Weights of a small mixture-of-experts language model, trained from scratch on English Wikipedia: 6.12M parameters.
Below are experts of layer 4 (counted from 0) of a mixture-of-experts language model. Rows are named gate (a neuron's input weights, with its number), up (a neuron's input weights, with its number), down (a neuron's output weights, with its number) and show model dimensions 0-127. Each number is 200 + 20 x the weight over its row's rms, rounded and kept within 0 to 999.
Before each expert's rows: "comes after" lists some tokens at least twice as common just before its tokens as in all text. This comes from a sample of Wikipedia text that the model never trained on. Tokens count by the router's weight.

# expert 16
comes after: "\n", " \"", ".", " the", "-", " ("
gate0,186,211,197,197,207,180,156,220,212,198,229,235,217,211,201,199,218,199,201,203,183,229,165,207,208,200,242,206,197,220,176,214,212,190,203,196,191,232,218,199,189,195,222,229,191,194,239,247,184,213,187,238,181,171,194,162,193,235,234,220,206,181,224,199,211,203,220,201,197,190,167,158,219,220,186,205,230,212,160,224,206,177,202,198,196,171,200,217,208,208,227,195,217,223,174,171,183,214,199,234,197,204,179,216,190,214,207,207,201,222,224,223,187,214,220,206,234,214,216,173,192,169,207,182,208,149,200,189
up0,199,195,226,206,195,197,201,170,160,199,182,213,209,195,176,190,184,200,213,183,195,219,217,186,174,200,190,219,244,172,210,194,217,156,194,222,177,188,201,184,183,233,196,175,187,209,202,178,229,165,211,265,236,193,196,201,207,240,194,192,212,204,198,198,180,237,193,228,171,198,184,199,204,181,188,195,171,181,214,209,179,237,212,187,180,167,230,205,194,210,156,216,193,195,169,226,208,219,234,230,202,215,187,211,198,165,218,186,178,209,200,182,213,201,194,208,220,182,183,175,190,193,210,166,184,201,230,223
down0,185,201,194,176,225,201,198,202,184,204,163,231,159,215,186,188,171,227,242,178,230,215,231,185,192,203,213,204,218,216,204,231,207,163,213,187,214,155,207,205,208,198,189,172,241,173,175,204,242,193,201,192,205,218,194,216,192,208,223,231,167,224,196,218,147,194,218,221,207,216,200,240,224,192,208,205,211,198,170,231,175,210,150,194,197,202,200,202,213,209,182,203,183,203,227,217,219,204,198,217,197,201,198,204,175,204,198,178,205,210,195,195,226,195,219,235,184,175,241,215,188,200,210,213,191,234,180,214

# expert 19
comes after: "\n", ")", ".", " =", " C", "ia"
gate0,201,244,212,210,203,213,196,172,172,211,216,226,224,203,217,205,196,175,232,168,226,158,186,189,205,185,194,171,174,215,186,182,205,186,182,189,215,198,203,185,198,184,201,148,187,186,236,206,202,240,213,216,195,203,201,217,219,163,210,198,185,200,198,240,207,188,201,190,199,225,211,201,205,201,193,176,198,216,168,183,196,205,184,205,203,217,187,173,192,225,232,217,168,222,183,198,241,240,197,206,178,246,231,222,190,187,224,149,168,214,202,233,181,198,190,189,206,189,191,184,228,191,204,198,171,220,185,181
up0,220,204,196,189,165,200,202,192,199,223,201,217,202,222,192,189,199,212,232,196,188,208,225,188,174,217,184,218,253,223,172,164,176,192,193,213,203,207,187,206,210,191,182,227,223,223,181,225,213,208,227,160,184,185,180,239,198,208,152,206,198,221,246,231,203,216,205,187,222,213,169,223,192,210,213,217,233,215,188,199,218,217,191,212,238,207,236,183,228,203,216,184,201,204,232,191,187,197,230,196,233,215,223,220,189,188,214,180,218,175,171,188,172,227,171,226,192,191,194,203,186,227,172,208,198,178,183,177
down0,187,208,186,172,216,169,210,227,193,198,209,205,244,193,212,203,194,176,213,207,201,187,179,222,211,227,212,220,197,204,180,179,172,186,213,144,194,197,207,249,180,195,151,213,202,189,228,168,218,212,188,191,199,217,232,186,202,224,211,190,199,206,219,206,220,199,211,217,216,182,204,180,213,225,194,216,187,197,181,201,249,189,196,221,143,168,174,189,203,214,190,181,185,222,192,184,232,207,193,193,182,181,187,203,175,203,193,210,197,209,206,212,206,145,206,185,157,193,174,205,200,158,222,219,200,171,228,196

# expert 9
comes after: "-", "|", "\n", " (", " ", " \""
gate0,222,206,211,189,206,187,172,215,218,205,224,203,197,190,206,185,243,179,217,205,203,196,178,205,199,225,197,207,204,244,210,236,190,180,197,167,195,212,192,203,202,220,181,283,193,190,217,216,221,147,189,222,179,209,231,201,179,172,229,213,186,196,192,179,224,192,205,202,194,183,226,173,182,211,182,185,227,182,225,186,172,178,214,192,197,206,172,204,219,161,193,182,173,175,203,201,239,222,176,211,183,229,188,209,228,200,203,169,190,228,202,180,183,216,217,179,207,190,205,217,225,198,220,188,213,219,221,186
up0,173,152,192,209,187,177,158,213,171,154,183,187,219,205,179,226,154,184,206,224,173,208,213,173,190,171,241,239,235,213,198,199,207,227,172,176,196,200,202,207,216,230,185,192,179,223,219,210,175,191,183,183,217,218,230,193,209,178,194,194,196,177,188,212,207,196,190,195,187,215,187,213,213,206,238,187,210,180,223,183,197,187,210,227,236,202,211,186,197,232,173,154,216,217,179,189,192,212,202,234,200,192,209,214,204,150,193,191,180,211,196,194,211,195,182,195,174,188,222,199,203,201,174,192,171,194,209,175
down0,240,207,186,186,180,163,174,188,238,211,207,194,171,210,216,219,211,201,175,206,264,228,209,200,217,176,161,206,198,204,200,201,206,219,175,203,212,189,227,217,194,200,167,212,213,198,207,205,179,214,236,211,188,221,218,258,229,179,232,193,219,186,226,184,202,215,197,181,208,190,197,167,186,209,178,174,213,197,202,195,211,152,197,257,215,201,198,223,183,224,196,190,225,204,203,212,201,216,184,235,177,204,190,199,213,211,176,194,189,185,193,195,230,194,218,195,182,185,211,207,175,224,190,185,166,184,220,217

# expert 17
comes after: " of", " in", " to", " for", " at", "ed"
gate0,184,215,172,203,195,167,167,164,231,184,231,166,220,198,196,212,213,203,216,178,202,192,211,163,200,172,193,194,214,248,230,198,187,225,209,215,220,222,195,206,190,169,199,217,222,188,212,172,182,180,212,182,179,238,215,199,165,213,222,191,200,205,169,228,200,156,246,215,216,164,200,201,208,198,222,174,185,190,213,226,197,195,163,189,179,233,224,213,209,202,191,180,186,182,189,203,171,185,189,211,221,186,208,234,212,182,222,216,172,211,171,218,222,219,197,210,226,207,191,187,184,180,166,193,180,198,202,199
up0,209,211,210,205,182,225,224,171,197,197,191,187,184,189,204,224,238,206,201,196,193,198,234,218,214,223,171,224,185,219,185,172,198,216,176,202,218,175,213,212,200,199,217,202,209,206,209,194,193,189,228,189,205,216,156,185,196,185,208,236,210,208,224,170,225,197,219,177,220,196,197,197,208,220,217,157,213,229,229,179,218,182,253,149,213,209,209,200,192,182,257,187,181,213,174,181,208,206,219,230,181,197,150,220,214,198,199,179,203,185,244,193,200,190,170,219,156,206,218,189,196,199,207,209,219,188,196,176
down0,149,192,178,201,222,205,232,211,201,192,218,200,204,168,190,201,203,197,178,159,248,189,204,159,211,180,189,205,169,218,224,202,228,197,208,207,216,199,219,178,225,190,183,202,202,157,234,217,201,184,209,194,205,187,189,227,165,191,211,179,194,204,190,207,191,196,230,223,212,184,221,214,222,232,202,198,181,204,172,197,198,223,169,215,179,215,211,182,213,189,154,177,214,191,190,237,187,202,192,216,223,148,227,215,192,188,235,191,181,210,162,215,210,209,204,218,243,217,222,191,219,205,174,208,214,215,211,223

# expert 6
comes after: " the", " m", " M", " of", " and", " a"
gate0,170,221,248,205,185,240,186,191,172,220,208,200,226,224,212,185,199,191,217,180,234,218,210,186,195,174,223,199,210,178,147,194,222,271,209,188,220,194,222,208,193,206,237,180,194,233,182,185,219,178,195,216,219,200,198,212,230,208,203,223,225,191,225,180,227,189,171,184,228,200,208,191,192,188,216,189,204,188,200,209,216,207,188,240,210,163,228,240,222,214,195,168,202,193,201,201,203,213,197,244,205,224,207,214,192,209,196,216,197,203,164,186,228,198,187,197,229,229,211,208,204,186,185,222,194,195,209,188
up0,232,166,218,176,194,199,208,190,170,212,219,192,210,205,228,186,178,204,183,179,201,181,215,207,150,177,162,223,205,226,193,228,179,177,202,179,219,168,182,197,208,211,201,229,186,185,204,200,205,218,181,212,183,226,193,210,194,188,229,186,205,195,218,173,218,232,227,199,205,177,225,256,168,216,197,209,195,208,179,180,225,223,212,156,203,201,235,202,183,198,213,220,188,187,230,180,174,222,193,160,191,217,221,187,188,178,215,170,174,208,185,203,182,226,224,190,167,236,209,213,205,212,216,200,201,184,213,179
down0,196,176,223,206,191,218,188,196,237,206,213,202,225,191,215,164,189,151,231,221,208,226,202,181,187,172,210,186,202,176,165,214,204,225,210,215,222,204,237,196,197,181,216,180,212,198,171,197,221,179,231,213,225,206,181,221,196,192,202,204,203,228,208,212,191,229,164,167,192,214,212,193,253,182,218,181,215,224,184,186,202,191,201,223,236,210,233,202,213,191,221,172,207,167,198,180,164,155,206,214,184,164,236,221,217,227,191,224,216,205,191,189,216,194,197,197,213,196,209,222,213,201,204,230,237,206,180,195

# expert 23
comes after: " |", ":", "8", "2", "3", " (19"
gate0,192,194,175,218,225,184,242,175,194,183,187,182,195,221,204,189,209,211,195,224,209,222,216,200,209,180,176,160,171,186,209,178,179,193,215,175,232,204,200,195,181,207,204,179,184,215,216,228,244,170,208,231,193,214,175,164,218,236,169,185,198,187,156,188,198,265,206,201,231,206,200,221,194,163,213,208,179,165,187,163,213,202,171,193,223,207,187,198,191,182,217,207,201,203,177,172,215,229,191,230,208,209,200,228,224,207,195,207,201,209,212,203,197,188,183,197,214,195,196,194,220,176,189,196,218,152,218,176
up0,235,230,196,162,211,191,210,180,186,183,219,174,222,218,205,140,214,208,232,190,211,199,200,251,160,204,162,233,175,188,195,218,193,213,193,209,201,206,190,216,224,204,187,177,199,213,220,209,229,229,190,229,206,176,223,179,201,237,197,182,215,203,210,233,186,175,179,184,214,214,191,187,206,200,198,164,190,211,227,224,205,237,167,199,196,227,220,208,205,195,237,213,202,207,163,196,202,191,209,223,222,226,159,211,187,211,213,194,212,221,191,186,194,233,204,181,204,209,166,182,203,204,169,189,218,193,189,213
down0,189,196,206,201,208,199,195,242,174,201,200,189,167,224,209,235,222,238,184,183,233,197,208,200,211,206,154,134,194,189,208,201,194,193,191,193,228,212,221,212,164,220,210,205,207,203,198,206,221,150,200,197,185,225,197,212,223,190,209,205,191,168,203,186,240,214,201,203,223,204,204,202,206,186,215,208,172,164,189,211,197,189,181,227,170,223,182,199,194,230,195,188,196,209,165,163,218,204,171,183,194,178,227,202,226,191,207,169,216,198,208,231,193,214,200,204,195,185,224,216,212,173,195,189,227,161,176,151

# expert 1
comes after: " S", " s", " H", " T", " K", " D"
gate0,207,217,195,229,184,189,219,180,224,187,222,212,234,246,190,207,199,194,175,169,214,195,180,218,245,211,190,220,215,238,197,213,194,192,194,182,223,200,211,201,168,162,202,200,222,199,202,174,223,200,172,206,216,209,176,214,238,220,154,169,235,209,202,190,233,212,201,226,172,244,186,206,207,192,174,201,203,198,224,146,193,202,160,200,190,197,213,231,197,216,184,185,217,187,214,199,185,190,212,216,206,224,187,183,183,180,202,161,160,205,178,178,184,213,187,182,204,198,175,212,191,195,200,194,195,203,164,190
up0,199,208,211,194,166,208,184,178,185,212,219,216,194,221,194,173,172,240,237,256,160,231,243,199,158,202,188,196,194,208,208,170,199,203,201,215,196,216,194,218,169,221,202,200,218,191,189,259,174,199,185,208,199,191,177,212,171,227,223,183,175,209,240,211,200,211,173,188,223,184,206,211,208,200,209,203,180,191,180,207,176,200,178,167,198,218,202,191,207,191,191,176,198,233,206,205,204,201,171,184,199,207,169,212,214,225,185,189,165,175,213,225,205,217,231,216,193,198,210,229,195,190,169,178,172,233,209,202
down0,179,197,223,225,181,221,181,200,158,203,232,212,184,210,229,216,187,208,204,228,180,161,205,203,219,197,214,162,212,216,201,182,187,228,188,209,188,223,210,184,203,184,234,217,191,190,222,228,178,196,168,184,194,189,237,207,199,220,241,210,210,225,214,181,220,172,160,224,181,203,179,223,203,199,207,194,175,194,214,212,179,175,172,143,187,179,194,201,243,191,211,195,159,219,192,196,198,162,234,170,232,190,189,218,194,214,233,216,207,198,219,203,215,202,192,224,184,194,198,187,187,222,171,186,223,198,199,199

# expert 21
comes after: " ", "\n", " —", ")", "%", "\""
gate0,225,168,208,179,230,168,233,213,200,185,186,223,247,218,210,166,187,214,216,224,195,194,187,198,208,189,211,183,204,212,198,170,198,215,184,220,206,162,207,196,190,202,187,195,145,221,221,193,193,198,201,229,179,149,195,227,212,206,191,219,204,232,195,213,187,235,242,211,209,208,190,153,188,196,250,237,187,182,232,186,200,193,174,218,226,208,239,186,220,214,211,196,218,215,175,212,219,202,228,204,203,229,200,199,178,181,177,208,174,168,201,208,216,201,193,225,203,191,217,193,205,201,181,198,211,179,206,183
up0,180,203,205,228,193,193,187,183,183,223,193,196,204,186,215,226,210,197,186,182,189,204,166,200,189,205,231,157,228,226,209,216,212,185,202,184,195,171,212,179,214,232,198,200,188,185,186,240,210,232,218,197,205,254,188,183,185,209,192,203,168,146,168,206,201,175,192,208,244,216,205,203,219,188,206,169,191,184,199,198,167,203,199,188,211,218,238,196,182,192,176,212,177,193,172,168,187,203,224,208,190,206,214,182,174,233,240,161,227,221,181,216,203,215,185,160,189,170,193,196,196,200,197,241,191,223,192,209
down0,156,196,210,193,217,192,230,203,187,183,184,202,209,237,191,168,181,217,186,183,212,199,218,207,203,206,168,226,177,177,202,164,182,209,205,207,200,211,198,223,218,218,209,203,210,195,210,190,250,175,198,224,247,194,205,193,216,216,186,175,231,221,234,229,201,192,198,200,139,198,171,191,168,213,227,191,216,233,201,226,220,201,186,184,199,238,196,159,201,200,199,188,175,216,192,211,198,234,173,226,209,207,180,215,229,191,177,226,188,185,208,203,197,211,166,225,200,235,209,195,230,216,189,182,210,217,173,186

# expert 4
comes after: " |", " the", " a", "|", "-", " and"
gate0,237,206,188,178,208,216,178,194,178,216,194,223,208,193,190,213,224,199,223,188,196,209,198,221,215,182,193,206,244,195,183,205,182,183,220,228,219,201,216,182,139,209,184,209,222,204,220,214,178,203,184,220,196,176,227,209,188,176,222,180,208,186,209,254,177,181,196,214,221,205,221,192,159,217,185,202,168,175,182,207,186,185,174,178,148,204,180,195,218,185,210,165,187,218,200,182,189,220,172,200,224,196,189,175,214,179,195,201,182,232,230,204,225,216,197,240,223,160,182,192,213,165,180,199,215,212,212,197
up0,229,152,182,176,223,205,191,211,218,202,186,195,206,195,193,228,226,206,194,202,186,207,200,221,219,187,202,195,173,243,185,201,203,202,224,202,207,234,208,186,201,166,197,228,224,145,216,210,202,189,215,212,183,193,186,212,187,180,177,214,212,241,215,238,193,179,211,221,203,176,182,221,178,173,180,203,186,191,193,219,223,205,208,172,203,180,198,183,201,199,178,180,207,189,210,173,144,242,194,182,201,219,156,196,183,169,185,180,212,234,201,201,225,217,245,201,225,196,207,193,227,200,223,216,237,194,196,186
down0,177,223,192,216,163,223,198,193,199,168,227,191,208,205,195,214,187,187,188,172,212,200,181,203,204,216,170,177,207,205,151,221,171,205,213,223,168,202,188,211,233,233,164,187,209,218,203,171,209,189,203,185,242,180,209,195,176,217,216,199,227,211,224,159,213,196,223,234,186,215,224,193,236,187,208,188,182,186,183,191,233,239,195,192,206,242,180,226,227,181,187,198,203,194,203,215,217,190,203,225,210,213,217,186,189,222,227,216,195,176,186,185,229,172,195,188,176,198,244,182,183,216,182,195,172,205,221,230

# expert 10
comes after: " |", "\n", " B", ".", " P", "=="
gate0,202,202,220,206,204,207,212,193,240,196,200,200,209,189,206,179,214,176,197,192,204,194,221,208,205,211,204,224,194,248,214,200,211,200,179,190,220,209,202,189,228,217,170,246,233,200,176,204,217,171,221,210,202,185,188,198,205,199,195,186,203,213,212,215,188,216,190,168,206,184,198,250,192,230,202,197,224,148,171,169,234,241,224,176,213,224,178,190,193,136,200,217,218,234,225,190,218,207,207,195,186,195,193,203,180,168,189,210,181,231,206,213,210,226,211,163,189,209,215,200,196,181,227,179,234,160,212,187
up0,219,206,203,186,208,181,178,199,209,209,186,182,217,194,225,208,212,187,196,182,173,198,216,200,217,190,212,191,226,223,189,164,205,171,207,241,201,207,172,180,187,214,174,215,238,218,219,251,215,188,184,165,197,198,164,210,186,171,203,178,218,199,193,217,156,172,225,193,190,234,185,186,220,203,202,188,218,174,226,181,194,177,159,189,192,224,217,206,227,216,220,185,179,182,171,189,193,203,213,162,238,205,176,192,216,243,199,210,193,193,155,212,226,222,162,227,196,215,183,202,198,184,204,203,190,195,204,172
down0,214,205,233,194,158,186,209,193,199,212,212,174,185,171,176,175,235,199,186,206,225,204,225,186,204,185,209,214,194,227,192,232,186,223,200,190,205,182,159,198,180,208,235,161,215,230,226,186,197,183,211,185,200,176,157,198,179,221,188,231,207,217,173,206,222,192,186,186,172,183,190,199,216,215,195,192,177,200,213,253,164,189,190,196,184,200,195,150,217,202,200,213,215,180,187,170,198,216,222,188,232,194,213,181,202,225,190,227,201,190,192,151,232,198,187,213,208,179,231,212,188,183,188,194,217,198,158,188